config.yaml
d_model: 320
n_experts: 64
experts_per_token: 4
norm: "rmsnorm"
tie_embeddings: false
init_std_up: 0.0348
decay_fraction: 0.601
batch_tokens: 65536
train_tokens: 313600000
steps: 4786
Below are experts of layer 9 (counted from 0) of a mixture-of-experts language model. Rows are named router (the router's row for the expert), gate (a neuron's input weights, with its number), up (a neuron's input weights, with its number) and show model dimensions 64-127. Each number is 500 + 50 x the weight over its row's rms, rounded and kept within 0 to 999. Numbers have three digits each.
After each expert's rows: a language model's description of what the expert responds to. This comes from a sample of Wikipedia text that the model never trained on.

# expert 42
router:477469550594451487528474498506449538472524456492542522556522551520511502600469495491516521568568489509473454495463534515419596526508458390428577431562529401546483488536498404530503489512481486
gate0:467534521518497596491432407509498571528506489424529516531515450535467551487471437408492494529387478540497433517480573500453583404429515501502592435555489514450468559540507510428463480549510545
up0:488444496503534571562508536519500559507512525574523473406581485529541572507493531590562497463399457541472480487566475622552552400464521496480524572399518474411512587543519504557403481476536566
gate1:471431555496516531548498504646502579525446540484541524474533556463522395554491554475643469491517491528462471518476506518534447512470452563509483528463602520429484530451548525548460497402516455
up1:531483507542505503451478562498433405422530441376508395559531446488485542429505534490458555555479410557594527628450459563512505577523447385526517581483471551591566474483459518555466390526539433
gate2:455420477495522451472401561560454445600472487458430500496558573501424538503462459529479514484515593540441471482490543503542589550529542527542464443438497422430486487498477502465573637455523456
up2:353469395466567589615448554494520431465496488488494494491539559447550492553482531520430465574535520504449526464557575493514534476472499570514450466481509532514564413480464427507506477463516633
gate3:439379507460524543598509449550485454502492465453568491500489508458406530508509539500539497523571383454464463473603436529485476480571416566516561487562418525564475523563542508519498419438478492
up3:499416536626452502561505552457517552478506500543565465533499577485526451486517570522541493528490557566507405491424469471542562524487513465504490504590518496505405436531595484571448476475449583
gate4:513558540535519493527484498488524522492521558528525493524428609454513567562359412586455456497489417537528471575604505526460502514374494593461465447490417467491532491476450603465569399593510535
up4:544458497482530587508394519488444497520493446442563567567524488410507531466573556457378568637421452502605541574417544449567502470547485515523457483547465536502452494463567436554472562504540537
gate5:513540499562484506503523502508473576567476358474520490470498513516408545528449477589549473437443539467544487447589424531495535401426461440520616557508525439532535476517533474543518609492454395
up5:522545479505505491563370429509539503460519484482486519474491461480519438539523553522455498466479545431535428589479462473570494549495498506518520513627535479377474501511506475411525498513368513
gate6:412528475481454501526463412540573417526560487431522473510539473507508502471455417507505428538498513527487509459522493502560608517492521515577560524524526526471537488384560464497549493350448541
up6:460581448526542471386440476615585508537493518483512539508440469508546470582487545557415576559474541452490492490554460576429452493472522535489477433540534533566539452516403493522468545561498464
Commas after names, places and clauses, and month names inside dates, such as born 18 July, 2 June, Rees, E.A.

# expert 56
router:492550526512440552480506488564499505532501519556517562509544464517403491525532533531532532390578521439453567497425485436377517537506499520496529517620391536524528517510542512506423442483557550
gate0:470549506464438500533484422605511498442390475534485516560562438488501471601451523524462518472471472492447478522509494436530503523515405577514575508536531557488420497533472487444500500551556462
up0:575607441504571529473476502457466487584403500430400394516531439425466473491588520545501428522508458541401489501575439436431499460548496446491451481497623542467474590439502531502437482581463497
gate1:459560488527529509461627517498445549467433494480500488505440518563588430474566564506535560537477485501607546417453518516522509416561523531515503435464580424546509549542493511502402460576506472
up1:452446399513584593617469433470552542458567466423507510487491539508400382545550415483530550476518538533463522404613487583593464510534543507484508552458508427441570498509481480573455463506502438
gate2:570450607527489460518530481515515559514459448523473539509507567533406495523494475417439486551549462504473547490453424501589597434487454453497503469454577479484459471480629511479579487466495527
up2:495429479618531527532464531532428490509415386473533538522508521624501502504525557445542540465514482448546441690499462590577639475440578533498426456556558562451525516468447417490417531602527530
gate3:479553505471442577529474432500536487420402529460505473464550495417343543485532459446468501398540521490525508513436587549527519416485509533527497495486466638522525517482467428465577444499535585
up3:412492461445523534427439602439506483418483513475506535511459538478533448514533546548542481525507459553552476588506548537555481531609571556567579423513556538454492466554540451445443399464493509
gate4:482492551433500494569501457515515513532515515430544504461585575531453565523595596575478485538415541461397482492441522509587482507436464491436478499522514519439467473529549594537394474559506411
up4:444491485486409473518460503558519476487449432406505502479413434475570475413463546520498488441451494557521399379510492486553508476454417470478421452540485536549537532494524641469520594458451481
gate5:474503533439528318511456427509527487497456480475517534511639502519429448542526499520521632431546526499457518516525483437503493457469500484456452492529402559489588453501525518502528481537460467
up5:449584490538417369533388527513485557477467562469509494551617476428428502449558473574443471563521495470446530473431473449473534542537531479459542558541453484559464532522503478532461448534550530
gate6:504622563500567548482628525526576509481530459424483574443530446501608460470467512489468510546528521441495458468547494499444540429458508523539456483563564571518520436544402522469476519477475425
up6:551507433478413416602511448604463484534526406490538482417589506569563593511528477483507610478446474525472454498536458559484626496488409528525495522461521500521457453461507479466473505465521408
Single capital letters or first capitalised pieces starting names and acronyms, after the or of, such as R in Rorgonids, RSL, BWV.

# expert 48
router:488554606550526451501534496527529604560568496488468530525492459603518475520468537499478496493566588428530544447446486538426601515479563432545471510541446412367543499487581508494443528604559464
gate0:420438560537515424516521484484478521549489476413548472536533541495540527581498515422467503511521537463480467626528438519428443490524498576488493568465541496466463522488387509439513482463483503
up0:475516503591532474521510499455525565491492448495514492491506516542474459554578449537515420446523502466363474543480586481534529479472461554468463588501593544466516516509536567459603480457475566
gate1:385508487501542447535426488424605521594524480461529488507483618480475556509497532509503488418493463490545562541547484507453655510526550490462454491524511476463444510473458486456485520559537543
up1:475441446467431503509504510535447461488512484472502497469416501556406537504492416484473495415476446525448459495537512518472460479487485584418519461506496447519489540547472546482502570429541548
gate2:515498492497429594408515548550458577474510470616494476538462503406570491591511647481544538503534487501622420535431482446471523526547504420462549462498522562446458506544468508546499509454543507
up2:439417573520499463469478506550500489522470485604550410484496583460432524496478506436498421416487494409435492472438514467539455482449549505487584471516523482491549523499452522404563514446603501
gate3:464581533486515600574597543477515540551550532481532454517537471469554421464482465429536546469556488503543494433471523535459543442429539448507438455450520404456488502485560504528479516512532589
up3:538437414395476574526428452515461446479501536412447565521515542445431486501474517413527536463486462526477542518463510466418471537601474584591496553447511408567574506493435403441611533551485582
gate4:416472506604427472452567547492495475471470546501501494589482493495492579419532579571392391533449519591551538578506499467462478509527476591587552489543491598564513482503580490433493505453455346
up4:469516527508574488600511575536518526559466487554484391461478609463619519528467511441439533462507474454549521428534460465449409513440460589536583473447419514443461539491545524444559426513623478
gate5:519536480436500600480557428517432398597534426546449635537504561559527496465522563566521499462539487566456523496505597405524528443480461476504535507508470474536430555552555530452505432490507512
up5:570482450437572438480531550488416445521491514421523549493535546509419547456515486589485484521523548526519566425462408505501501438500463545448548518488471508656471499547458533530452434432499450
gate6:533599584499503466452554531494510586474423412507478509544467445523455507605570450549498511442485484601519459508553428525483539583572529490421470376497472481486571538434552479504383488495453494
up6:508467584442569468424471510449552574481519490491564553507567454457483520548483430510536462460528551505521523519565522622579467444467557572516447561438534441550508375366407534532612488564442521
Closing parentheses, quotation marks, apostrophes and brackets ending parenthetical dates or notes, such as (2010), (Moscow), 'prototype ship'.

# expert 13
router:394425459469410511479500521501402490510503555511513567514507501576467437505531494490570514415500594518542553480491450489531435582469477556460523524657469501411530419523471495445500483421559527
gate0:475538493464476587519569513507459460535650468509538501536496477472474529463497489509607512531466530528468541435504484543488577485529469498496526440488446484510438469525505515529492431596563529
up0:600563541384544591606547518481584496538540472520554626463503469503528499529529527406451479489441478490551402541471510541507525535452495577489540498477558513557415471463453468574463500560484469
gate1:566472461498422479437516498467429497546537543461545513489521446504470525418540534463657451530489551504530489525540554562493452477455601471483494638539461524489632406563566544530409469483453496
up1:427519483523526500456527490470534557524563510572448519488499517585477413536437559488566523476532448471420466510578530478432519538462538550533429501458495468453556529505437564411489488488535645
gate2:510546403517500543529537477503561556526509565573496553509547475504471464505529491497514478423609535536441441504446482468481489576504578544475490485455459472443508523571475484503468479450471521
up2:453538476497490502471492487503642411559534444565500500494446477448504555505542503421407520493448508502505522556521463461529374522505497560480558492508527506476563515470376489478570512440470547
gate3:496533497525482446503411443475537480544510487445555534446571450651446556585430479503623480458597522494587555454501455455510570537506514528483512402582489546506526547512495466446499493503549521
up3:589455600532478516499504472518564449459573478417624477506485485450602429453386521456533455366515583488517526508541522485549595527477471382498510514484508445458499535616439601472457506380535477
gate4:487510575443450461519445504586453559497551503476554570507455496627510503604404447508496517515447524443524451442514523521449472564469487520519477525429446489517556493440462503581494504533565452
up4:538525501501539535566438518563527538476531661599418511529466501411559501544463499470516515616426496408534462538503433525466594488439469497472519487553454516571598511526489493518505526569534482
gate5:356434533579473550456419544490555393438614503564447560538458505379515575495522457541536468505477575434522490519549581528529537589536492520574515466493431464487403557528438497487568502474488471
up5:491529441458482487495532451564492480530487553418581514443468417530500449561486540517506542466560509509545525567534510577549482420541578594480487511542515509456536492532565552505511476426503497
gate6:464551513425440546431499430544585439482526535544626497520572463476451454547521538521588445500535606439392493421504554630507509505533525444537575487520453586544531596488568569497462473481514492
up6:538493560561528532529558541499440521497525536559547497550436577464517505387549510475499454530523463510469539522483578499430492513489425440471517460482497519492506460481555515588468500522533482
Given names and surnames of people (John, David, Carroll, MacLeod), plus other in lists ending "and other", and he/him/his.

# expert 53
router:519460551533434477514515524599495553518475488519532512559523441564435557479479540548499487500596547519434493569457607501494507491478494570532546448590454478367598438514577466468461458493463489
gate0:537591526520401615543596486540489474501608503490479480606544589421445593485511559440477478592502478419515581512536522518440492449505469489635519508472571522455507439479541411476398494543504566
up0:565553445467474485435532563484599476449472524529529499521454576481495595567450493503529476397515506461486548539498464440478582552531630433475490457435536556496519508498550462563499566491499453
gate1:436534484518491463512462540520434430402467498407476495593553460560603469567417576541573500505452528533495516410479592567497535547539552483470506488542484418507445446498502469427436568463482436
up1:570557512547524591500542530479491439497521473527516406492524544553561615639443453466505572568528464485528538456472485433463468528569514531477554463410465506508448490438558471524566530430472489
gate2:530473556537580477497374452500439492585578536503530561560583531495482495394478466596547477540494493492477578524503451547532502527469460492445492466473535535548480526428501512483482465557524430
up2:462494512504444444542439541578440431571638523458560482415543554526445513549483510521481441421539531493511500536540540531493597483494510540524461453551502511528515541426484516444525514519516496
gate3:559597551480501419543494495483598544576451505575542526443437519470452541464489539569503480470428523513513501543445516417525481588433550451470541515591515607381450530512468488456479548463466498
up3:474345511506582494477447535414430484470485480473533540481466577431500546541507514474440501530581457435534388453493510487444577501436508498549568444491538433464479508549452539512476536455414506
gate4:609516486548615560592486542480444391540428419458518559496586397484463535536584524505564484523436390542493496506516414434455563599499545457557485482511469431470559505413355474435525562451504570
up4:445496491507487467515540555462473546506467579499482480492483541624537577563348536487528404492375551558578502471501407592548606520508435503472494487473387520517516513475545493523500492566523456
gate5:486530494452433456487515445605497465486539426497641507452539489423447597500554520608429509510575495452493543556554501523533531442514473434464542466575522503469510542514512491483423493461483478
up5:540468543521413464541486476509548478500460410383447410481467525539549476483497519444599516588463552568585527572591491510528491468539562543578499536523497512536489495510574433512517566473518488
gate6:539470568462568474476507537453394458504541558432501500526456459554454569476494512548548463487500460571527502531524560455551485590473508551600570395548507400451508479486433523630420543559529556
up6:487491468430456501606573509528477507515434570539454493511510421530434446460507504546539468425478582475491470508575436437450594533500465506494432538509426521475541560509516561581494478527535520
Ordinary content nouns and adjectives in expository prose after articles, such as research, students, education, control, business, security.

# expert 47
router:543397546498462450475529508528495518512473550531464540537577452584394475536457526546599495594546532529438572503498457478495566594415467543466471483527403513376445481504544407445409444442508475
gate0:484542438527538422528507451535489533400587502476491511471464480520526526533592447528525435575469473506453515467538514517458438452507537515465480498450494516491513470462574552475398554551528513
up0:501462467418507458531559520545462547563466453482459556529509480433493448434563433441588515485469532479440512427589589444532498536447528405460366492501491554537482481377462590514418481443600481
gate1:492574541468563421495584443492607505568485530500478484429516524484462483530468526484502397566528535516533493520610499471521546490529480466487469512525559467462491460455557522512467476538511475
up1:489466464400467514522487561509525529504590449451458538532537432499448530571510516474635476528563494451492457557514431491402491466522571433559530447548598435501465480415491423521485526512520471
gate2:520488504542504508560514400488500461525438541488587508499535429560480469494446506541643481474541365418537547435628432453515563517479425504520538399454384496368520536507537464414505508475431488
up2:566463506372445536475439452535563399483489480459503538402571441521514491496487503534410396515506493527542568485490460543587563494465523564458576431599553504457387533483508521471556514562421554
gate3:510553478501564392539507479461531579562519498513459404483569503552407541553471495586520553513536572471515507416522482595512579416499467450523426547543561515464489489508625512499547509470548510
up3:535561574455556530470457457518565546525490475495467436454489436519525461519463536441466470618494451527509511492485516485459502458563500470541470623506532386497530604485555458501502463540507438
gate4:511411488554572457543458517506380545505539548426475534560500439413389427436477504530484408520437540511559482451435527618502594535556439525458473552480614514560500486550490502445474510560495505
up4:513461396538446540469482494457503500531492559439533457516504510548505520424524399553569405506477580486537484484535469501556462547566495551354512475442415608546529559495518430475557472564505614
gate5:529482389507539489495534454446420612436535564388461487575455524559414536601492509536536525530519519448490387401516441492489527479497503507513525498515494483406490564504419461474512583378491495
up5:498463498508504434529567523524557443513479456557529425462400513480500564572459471471539563528398494486505486512574522519426529557525486489459463519470467517518522387428470482513443464568518476
gate6:528509477572492426467546492407438370556502560401435533471517498592426509493458550442463462539564516542529528456535477452476505512498533540501535449572488503519477468453420501533424498570485547
up6:459542477482536405584528489451405558549494453584379502489461541483473477448431487540487530558501546486602584450495428483544515484463463539399528488490495524491401512449524510634546542419527507
Sentence-ending periods and nouns in census or athlete bios, such as "42 years.", "football midfielder", "medal", "member", minus signs.

# expert 7
router:496548426468526486446566470548436489515517519542502515449574496519522519507477612511460511516548548485505499530508553476521462482436551620486580449458458394489591612540540536480469467530463437
gate0:545525483526488459508557561531564517514510492445585457530466498546449535492530461532439444518447500682519494533458437546505497496446450540374545506486560510614477461373576444518440498544530534
up0:482510523497453471583504546527544481535482527470520471501541475501456468503520504535546524491498444539459590478383526413487604522517565525429498464543486509549534630441567437589509472482572487
gate1:469553521516529499432531506495486528514538475504556509517493550548470479443566491432518533553472400568467513523531547600505536426501461447451537529487528459486499493563491565526504467502494471
up1:551589374512472453563521613507559532479503493426558439517411484540479430525544559527506471457525549546579485454484486543559508436388488477505594520557549507548462501466512491495509558455535533
gate2:528518456492499510563524500546495543569514559420480519475524468528577496501500543467469539522511593421582463502579552483566563535530438524489454561457555532470551455385577460486566460495515592
up2:462482493528518568510611475468496421520537457400551459550472577448530514538465453490454540487415478570546554445540493491502599455535529490459514494575536588465409436398406505504555542522431501
gate3:561451450470463525498476442357509449556629499546489481499513523422509522448432504536496502497562566493560472497558487429518471528485502511536495478514453533463482534539487519451536429481397467
up3:503472494504439476531543392500499563475504445510475462536386528511560521453473557556497523468590450427540573551520547495464477433489334467566464508410556560539492546429495492554563476496478496
gate4:521444483525559556465538462497438525521518561497535514468513514450439487377497535512448463525569419518618486473560460510558675476506427485485472547458565549486591445432542585606515487470438503
up4:526478490468451511524428521379460495564487529418417532573482538535532530554521459351416477503464498412480557496476499547583591413510529643525511483496497477519466495552501449478353497533524603
gate5:489484532522583448526530474593444508539438474385484543457482565425583577589454418603501552476515406526551406559540559614493446550468458497567549491540545484440472414588535355479452446462465440
up5:489450491441505508523481496516560528484461473511555483526482430486489390508586574481479511521478478517467532523498476486512454513560444499471506464514561512550526694447480594573519527485622556
gate6:529503464497494527501566529357452462541462406480543465579499443529551456583458494500540538551459488477521500485582497453522442486501501448479468525459503542441604492385459560567528506459527505
up6:487460437484567593597548430478503393475499564439444481510482518546521410506520466428580382546480507486523487548513579479512545557436559521490440509535579466549515487316536582526455527527484491
Common nouns and plural endings after determiners or possessives, such as veterans, clubs, season, members, development.

# expert 23
router:472580503474535515492586532460540451519508433461522486466555408512494446527523565547463565440468513524593543500394543474403558449519537516500555593444511436571496497494625546504477465578555420
gate0:399572476458529488523501512497568498505509504412609467521535484465510521520520527473495606475554545490545562462491558451510543512574466578574514439411571542565462435439597578602551535578498528
up0:507455483528436506506505632481496474492450451640366482534505493465492512513454555537568477585502401597427433487543447471532490414548372551540469529502541546528415468487504571497452552482442544
gate1:483474528512602556619491478504461383590536580390480496488400491518608475464579473564498541542506478517558520513551516442489524519408502555593509564509588546531546555508492511535582543491512540
up1:449498534616510481511440550513403586536524493481525430633472463442560484440512459506494523568493496461534524455524498477428466559487544457451495493626527527583516455472478501474531493483490404
gate2:473502449565438438428484619547581440508555493461556525583523497478500483503477462550521576387478453481459567510494492603482446499534597576558524398481469495513416500636496472532495569506452456
up2:509559456538488567557480500580422540475463484490449441509501575436537441564483540548534550430535573602573484564372558503490478494505559491531520521504494580436401521562500488487437446379514486
gate3:481424549548479501519526484566553528434414521619461440499513489548470435467598629490455455497450509481482440530508532582517507531493505500479547370511502543586489484506440476452451511523547521
up3:461565442489527476490457459506585556456496369510472382491459534512485516518444449458623490540394465568465415492511496520476549503534469524494496530469520541410470476565507506491475534444480451
gate4:522542497473491440499545455502512452470523456517462542593435560517518419552601485589461490435479490415546531540472622532566518452497521542501436533527488501477549517471488441566564475540562551
up4:561464432545470436435503546497436489511566509484477514403618558489536442542458498527500429527457571456433508561388521418555504503501489500513553587395548523441502477403444538551530454458455547
gate5:499517496575575496584636468533544565503462534495424539552479516494455461546465462567471654571468503503496541492498495435432551468484511556553450561505609440489448519499464564505519517608530518
up5:541512509487465502478552457413496527476501448522562509564493455553382420491491426584575518523543548390449480543539454536499461573531624455503552561479478505507540510471432539500489460499438482
gate6:499448552467548512439423558357458508529463463438446470521484507520444550507468518450475503457500541502609495406457518509529591530506488543523466494555455461514548544512616468503501491481447504
up6:474508539520492345398427478521603507372515479472524518523508605498459489446446532384545513582463557477433480460515469508466564513539542517497481437439461464531539511472469419531509525500527558
Column separators " |" in wiki tables, plus colons and semicolons in stat rows, infobox fields and durations like 2:34.

# expert 35
router:482587541524569430461524524481474449496480439522604511605551505481455510493493487541521487477505538575495533474394552491474548505489486511461535494490472509553507513510517377547459518486434452
gate0:415479601542538448436583482449539531488417438462484486524549485571436529486464484489462496545459475437568564539483444458442470577484491490442504456539484489555462489548563499474502448493497494
up0:419506514532443529389567542496526486537618509461589470528583481447512566519485458586542420469468549479415524540527473497464490458498486454557556487501470565531534541477471472420502424437466506
gate1:456566494566423457492572505544425589490578533541464565547483539463535516528549478356462558435456528515483488460495605474408518416487553587454423551457605567503482526434493554527515494539530479
up1:516545432511475453576455489469518578438493475557504517605479541505477564437520505452509497528470444647602493502484477451504515546484516429559425516415405566438515447583511446443511535541539608
gate2:568553482545491495614601408574479515530472353457562555531459473484482513609490473535547423524513388536476555441515523558464507467432524508557519509496500454609554532495498479511519531499573524
up2:522459518495491584559493537492594613459429559546454441457515534556507552560443505492525548481573504527565522462599542513634597464589568514518533522519578588482506427528483564369543470455429461
gate3:459490403300445511593458621556550536443411545487584497474492537439519466523519451547523526503455583549556536501563435524433523457444426543464532462510480511524465453433546421466533443520484538
up3:430537546496513428559393484458474566480443491448561564488502586449533459494378416541460472512457477542530501419435505484489436396560466562535499544559510612518496432489547418466480428515616482
gate4:512531418436471439520562473515513471442516486350503501604566516530519503422506565559541442433493501519469480525459474493554489450569469506589533444567572395531540450459506506627502549449468477
up4:506516465522520505515474434427510489555553540479602583526490534559492502490426496511500608541521475527578421457556508505568566525460540352478576547515512493503550525487525453457486543433406444
gate5:515489446432545512524598510481529433537530586535501484519520513425489495456493520535467473501507484582544400556588456428544450522514550527439544550498541555464501544518443542441448497446441588
up5:573586492412483467444556445507447411427516506429541430494661474319422555483495531499444517504496461490512494500506518476496513497532423495472474498486446575482471493508445506529482435531508516
gate6:445486576572434431480393503558602521466484499533483437531501406483475593343498470485532450568444535490497518597390517467488502585464474534468498498542491475486490592536454534491477483465568473
up6:476510483506533547458490433566538662484499511498427535530451457448459515554449491497534427517513497434452512580574510422596639487518426497452490533564495517486536529436467519494517480462457466
Prepositions of place and time and clause commas, especially "in" after station, township, located, such as "Railway station in", "since", "until".

# expert 24
router:550568486385556534474583502569524489431479452492502448541547526515511542524501482556499518466505504494540547568441523493499593454570491561473568547486522497439518441519555510474448425606506455
gate0:462570498582582552477480451561459558511523529501544481512522468475613523485424436584544448446424500509515525537522500522448430477448494469552482599463433526542526493488483519440420546573501520
up0:533465527500601474493472505546446490533481406588488506580469532459417473494525397531516427523515472482442550579575577451482463430462502579405515488536511548433552484454397563473480481562607548
gate1:475470466479472408435459474447498448466482553609484469515541461554541518551452443475542531538347451456489455502504512491443430577485499486522546482440460469538547518499439554557508449545523528
up1:414591525485559552534487431453497507515615459543505419515421498433602547563490515454523516520585508553502490506442446482385488469574408440554424598472480474522453466500589585498493426495479435
gate2:516561517449539543450533472445456483479506509505477492522506546468485483540495541503560539429481537457520476472542543505513593443518565574419535607466521533480464584439464507480522510401446518
up2:513439479467456532433470473519467536499396536481471485491411543375494448518455419432476434550449526520522487409546497498548530512488479539478537431568461539551575475446510509487544357460493557
gate3:534486528553436472591527520572524442504564475583634552405472490616473563568514457497450464578440477685529540514555474506445509528512500524430506498472521485455483513472542598479576509430453476
up3:519607489531515298475525521531565500450504517482500511498467486607631477523544445516563595499453436469475476513448486563453521513401661517480531337510462448561484491540508607499523559515466506
gate4:485409414550465347421477491454559496515544533527465544569506516558440449489509414567553590524516499513508421522531521522524503459482583542469545514503403434422519481475508495476570516482537424
up4:521552592535516465566519500464511479509499409499458484477446503551487494529514520488504440601573519394481505529516414506469457428513450566583449585534497607470527489472431530531527424429513464
gate5:409518507506481538501508532501541483435464510494546459504473599497448518445490572443490549486432492533496584547469579596472468494497503525467498496417465522401491526523514545563479483564538463
up5:530487513431471486463497479522506461487498483512379470509544458479464559462508466543498531540506509534497561469507479447490490499484526499504539524467498593465465494393524480427509479513520581
gate6:445512491594558482486557565485479471494564468544477533583397448506361496480504432496452452417420504544583501538456662533522510528416490490571587457526558452479533428449535511485474524416503512
up6:495536479526567554517552563536506535483556564533508544510480467488447489491501453495622576512485467516497564448463442426536506565484400548526470510381550481639600507475450435601442415473530423
Pipe separators between cells in wiki tables, especially after years or numbers in filmography and sports statistics rows, plus table divider rows and semicolons.

# expert 43
router:527578473466466454476498547538504491473567501521447504550592552522488488530512597437497411494563522439465548562462558467409532515430497549481511482487458459477570519534565429458443555549486493
gate0:601475540549511557464506465464487505411532543584575379473516560588491515487511512460472476560488479470470424479460553481479470499506467505431507485503484512481533578565493506551446403496514541
up0:549550408423516477476488508460508509479566472433454554488481423506518529494573462515426511567415505536577455459479531496459521488476485523435502465565535419536475540400595527472452495580527508
gate1:607538539525544521511484433409478494465465474503483478526514513488510410494520484568439445562443581536495412583579481604520504478444498503475558546488500542539501538521566489492458427438449599
up1:514518561385570551471513472549489521623512501458460487472483460523433524579519535521564520503480606500525487465489486427568545506517529500462538538486513441522473615567535517495529455471458526
gate2:524475527483494443475487508531520585586476577465479536508531520539425495497438469500562528537508461553547488556568521470548542480461441503512537513518502506436504514517599471540503525475530518
up2:376409530537489516437492507435471494419453423555507519501500505547536475467492461566403502482450483440582462490575546561583419571580425458569472442379432442400515508471540537438539490458487490
gate3:523510564533519540396508478478430497548595519545526520534497482553419501411471597466560553492566574420545475519452416575446421539592558471477582492445480464499444480489489522504452508461479572
up3:498601454435360478533504553452628600445543508502425545504461527558501422492500505503452430552483469464571521459501437477597552507533551415463409514462563535512548520451433501543485462477520648
gate4:481439581475512556479432431520536465481513571540488420534503481454480521503522511455552448494528540491550573468441491552517474517630469557327497471541475573583513537458526331458513541513541523
up4:500439456480491559509481487528448492508577462529425498535485516465546510424573368467474496500469469491440467494511585459514550515495537529497508522476537498450541499611453530562537477512486486
gate5:552444571489513463491456550451457484524485533548535488507495510458605493520370524549498469503508444524521544558453527460505581502496539500479516512572533470445528510577620508382459455457509487
up5:494495559528473469509452429582494524455442609427511488468443484533443509556486463457487519456608555543404427566460500526506436464402471429503505529474455602530481459435438604531507475506376406
gate6:477467506493576476531554489486450479464570562427522466448490504497517536432529440467421517537424524502564503509560513492432444597469494510527504507410476516496500489416511472516533465574433493
up6:480495455542497440487434554499499415523539445536512508460496481474394537417560527433531508492521502517469571466446467579517500418495452559474395500492497490462519569592465504549557476513531489
Relative pronouns that, which, who, where, plus nouns after the, such as time in "At the time", tournament, family.

# expert 15
router:491557586506584521456575547464365444555506479554480508579489502516480539496458531522599488490515571579539600511538433520491615468519529554641478463570466481393409443510466419423444476470447508
gate0:425561504496547451425520463481389443486627546601594419548396490524559475496435568511446431550510468466635511565519554421479481528419490597613472509432493476489480486533500432522486424552531509
up0:510462535541490511569493499453557517435476525398513558462430450520503571533494488451527445565488506543575438491523449523449437458481539385548504512504544438458450484445472435547486458562504508
gate1:462498524474442520457545486495491500473526465411478564544474530488504567537511493476404565489487404498528490485483503609504464523615513499420466485574474340450435398587496524414460547549537539
up1:533556550505576515520478593493454465538614635513575501423426491501535515458460537573488426503471443460476523555533532493348520534502559417580399543564461499506527602460455502463477418370487487
gate2:483495580613607424524493473529464498506519512500512538476423526548499473540486479488560566443631461479493519527476534557469511467472511479451491531482593449450485527563422488543498512462531396
up2:515447550566404478611496496552428525434493539536474523460522504514531543531489543544434634500590507481502516462458511515509535573507546536514444527431565523583492410456522428479562528487428416
gate3:529465529425516454525535504508481575572489526491487562516531460578478472456485531549565451570558588576465563481455434547521549561481442566428472554540404528626482540472522558404539589489482551
up3:544575460519486528464400524491541497413587501508557445491525463519506475483552557503491511351497607488490452579484499503464455408527476401469479481552520497545441454437420423486463534477632480
gate4:492465506507531448489468498519513456472571443429574547543473528585470483525562479437449495482512484521472562448522387516565567464501515529490517527477531479545466504588483510521429544417472453
up4:486583536530534647476647505476523536496522539571450480531466471448614539463444424461521417441534452501505575482505417470465529493533541522502409572611530443465486507557649498472543559492500520
gate5:516577538479462472507552525526489530560390621506374473521456501485545430474562589462559459525544526502455495578498513493469527544638568586519523464431572503498509471516429523464393516507531500
up5:462461465418531525500507480551454487428470460473545531399476450497480564547486481467529489464510445497541474524520485489488532554544469522484381496503498479449571443459526531651454374472520477
gate6:509500593461524502507475509456437519520501517485503549599524491505516435549446552505460484560521429516651588433512431524492493539548507557511583509517492553587537505459592428519530572459541396
up6:506540481529577501473537554466534529500445514397468419443372433475491441610481455503494578492472447558498513419574532514497560420429476549536523477470494485564533494450409491512427418476458391
Prepositions and temporal conjunctions starting a phrase in running prose, such as in 1958, as, on, from, when, during.

# expert 58
router:495460503558456482342554544547418446554458466570527565492602471444444529456489568468503567484490552521500544481542523511397592475511587480423520477401439511389550528483567490430485503546442470
gate0:474387541486515438495530560520462443439456466547520542541545492400462489536530534456436390515463445536502501480525469490549457523468534483463482532478563502438511554502458498421447603541567565
up0:524575531407508436536516471472474554588506494367532539533556499519501532432470460460518486511464495488502488452612509556491542474518439476543483516511473475508607551494384419524558516559485548
gate1:447588519429577529443560505599471497589435445391443480573520514439485492455528484412527555502448580407599527546547427530443534569581548471586368558423569571538479507474509566522478476488502511
up1:492502475449568503459506465443491492444440490475520520511487412435515463506467591396592389499417464564469455429528516532524516467536577508454511546436501453465562504482523539526485479519497435
gate2:512440375437474479412570480415459506530414492519441503508491430420500503544303358472517459469531493495455383548487453508401559515533567478457509448431512439439522519456497518445576490403486500
up2:601552509480450496528502469503532408515524523543485484449557459485592619532467558544479429473482490459396491536487596509503487505528517460477580548611482453490450353525563486454486484515500479
gate3:497570502530471400487452496425383445523416519444499521524492427444555537511548522610477497408481529553643631493506480459519498451474424595421570493464561514516478437477508466488435488548523471
up3:565466448537505488513492497514460473496544494467573463548489459539517484509538536519522466551499633520451531468471530346530504467528488572477493542568513527529592493594437535471536479506503521
gate4:419536414412616533502486551553427488463567355461484503402478439495424544525562381429447482448469475543633483464580476467529511504458495487494441439377572461461513483485545477499513567393407431
up4:569521447521517403411429404414433441591399612387601459514521468446461461527528439549482493458496521506444526489513502485468510412506474516394554612513493503519565509534537493510550508547558478
gate5:487503422523489512548588467503484423508450511501572452471508475543456543480500434397444489413484449544465502512515508433490553484629483443450476473431521482497547493413490451435645473484458504
up5:595411515486461509505476474498504531605485469524545475395543482519553557430513605476457436467497426430492551408492516539451554464513504490469463560517454483475482461417515498507498558536495491
gate6:464491521540466454411569526459499455540497490438495499545483439334466486438467537559419516385481525505524513534482423499467539382500472455430581449451511466473489527545526484522499593553401547
up6:520498477490486515465533541490491496504579586489598486489499415436473502519596445346507526424556512434490574510563491461500472463596559486528524508547490503373424524507564490488422541406430549
Section heading words between == marks and line breaks, such as Career, Biography, See also, Personal life, and table headers.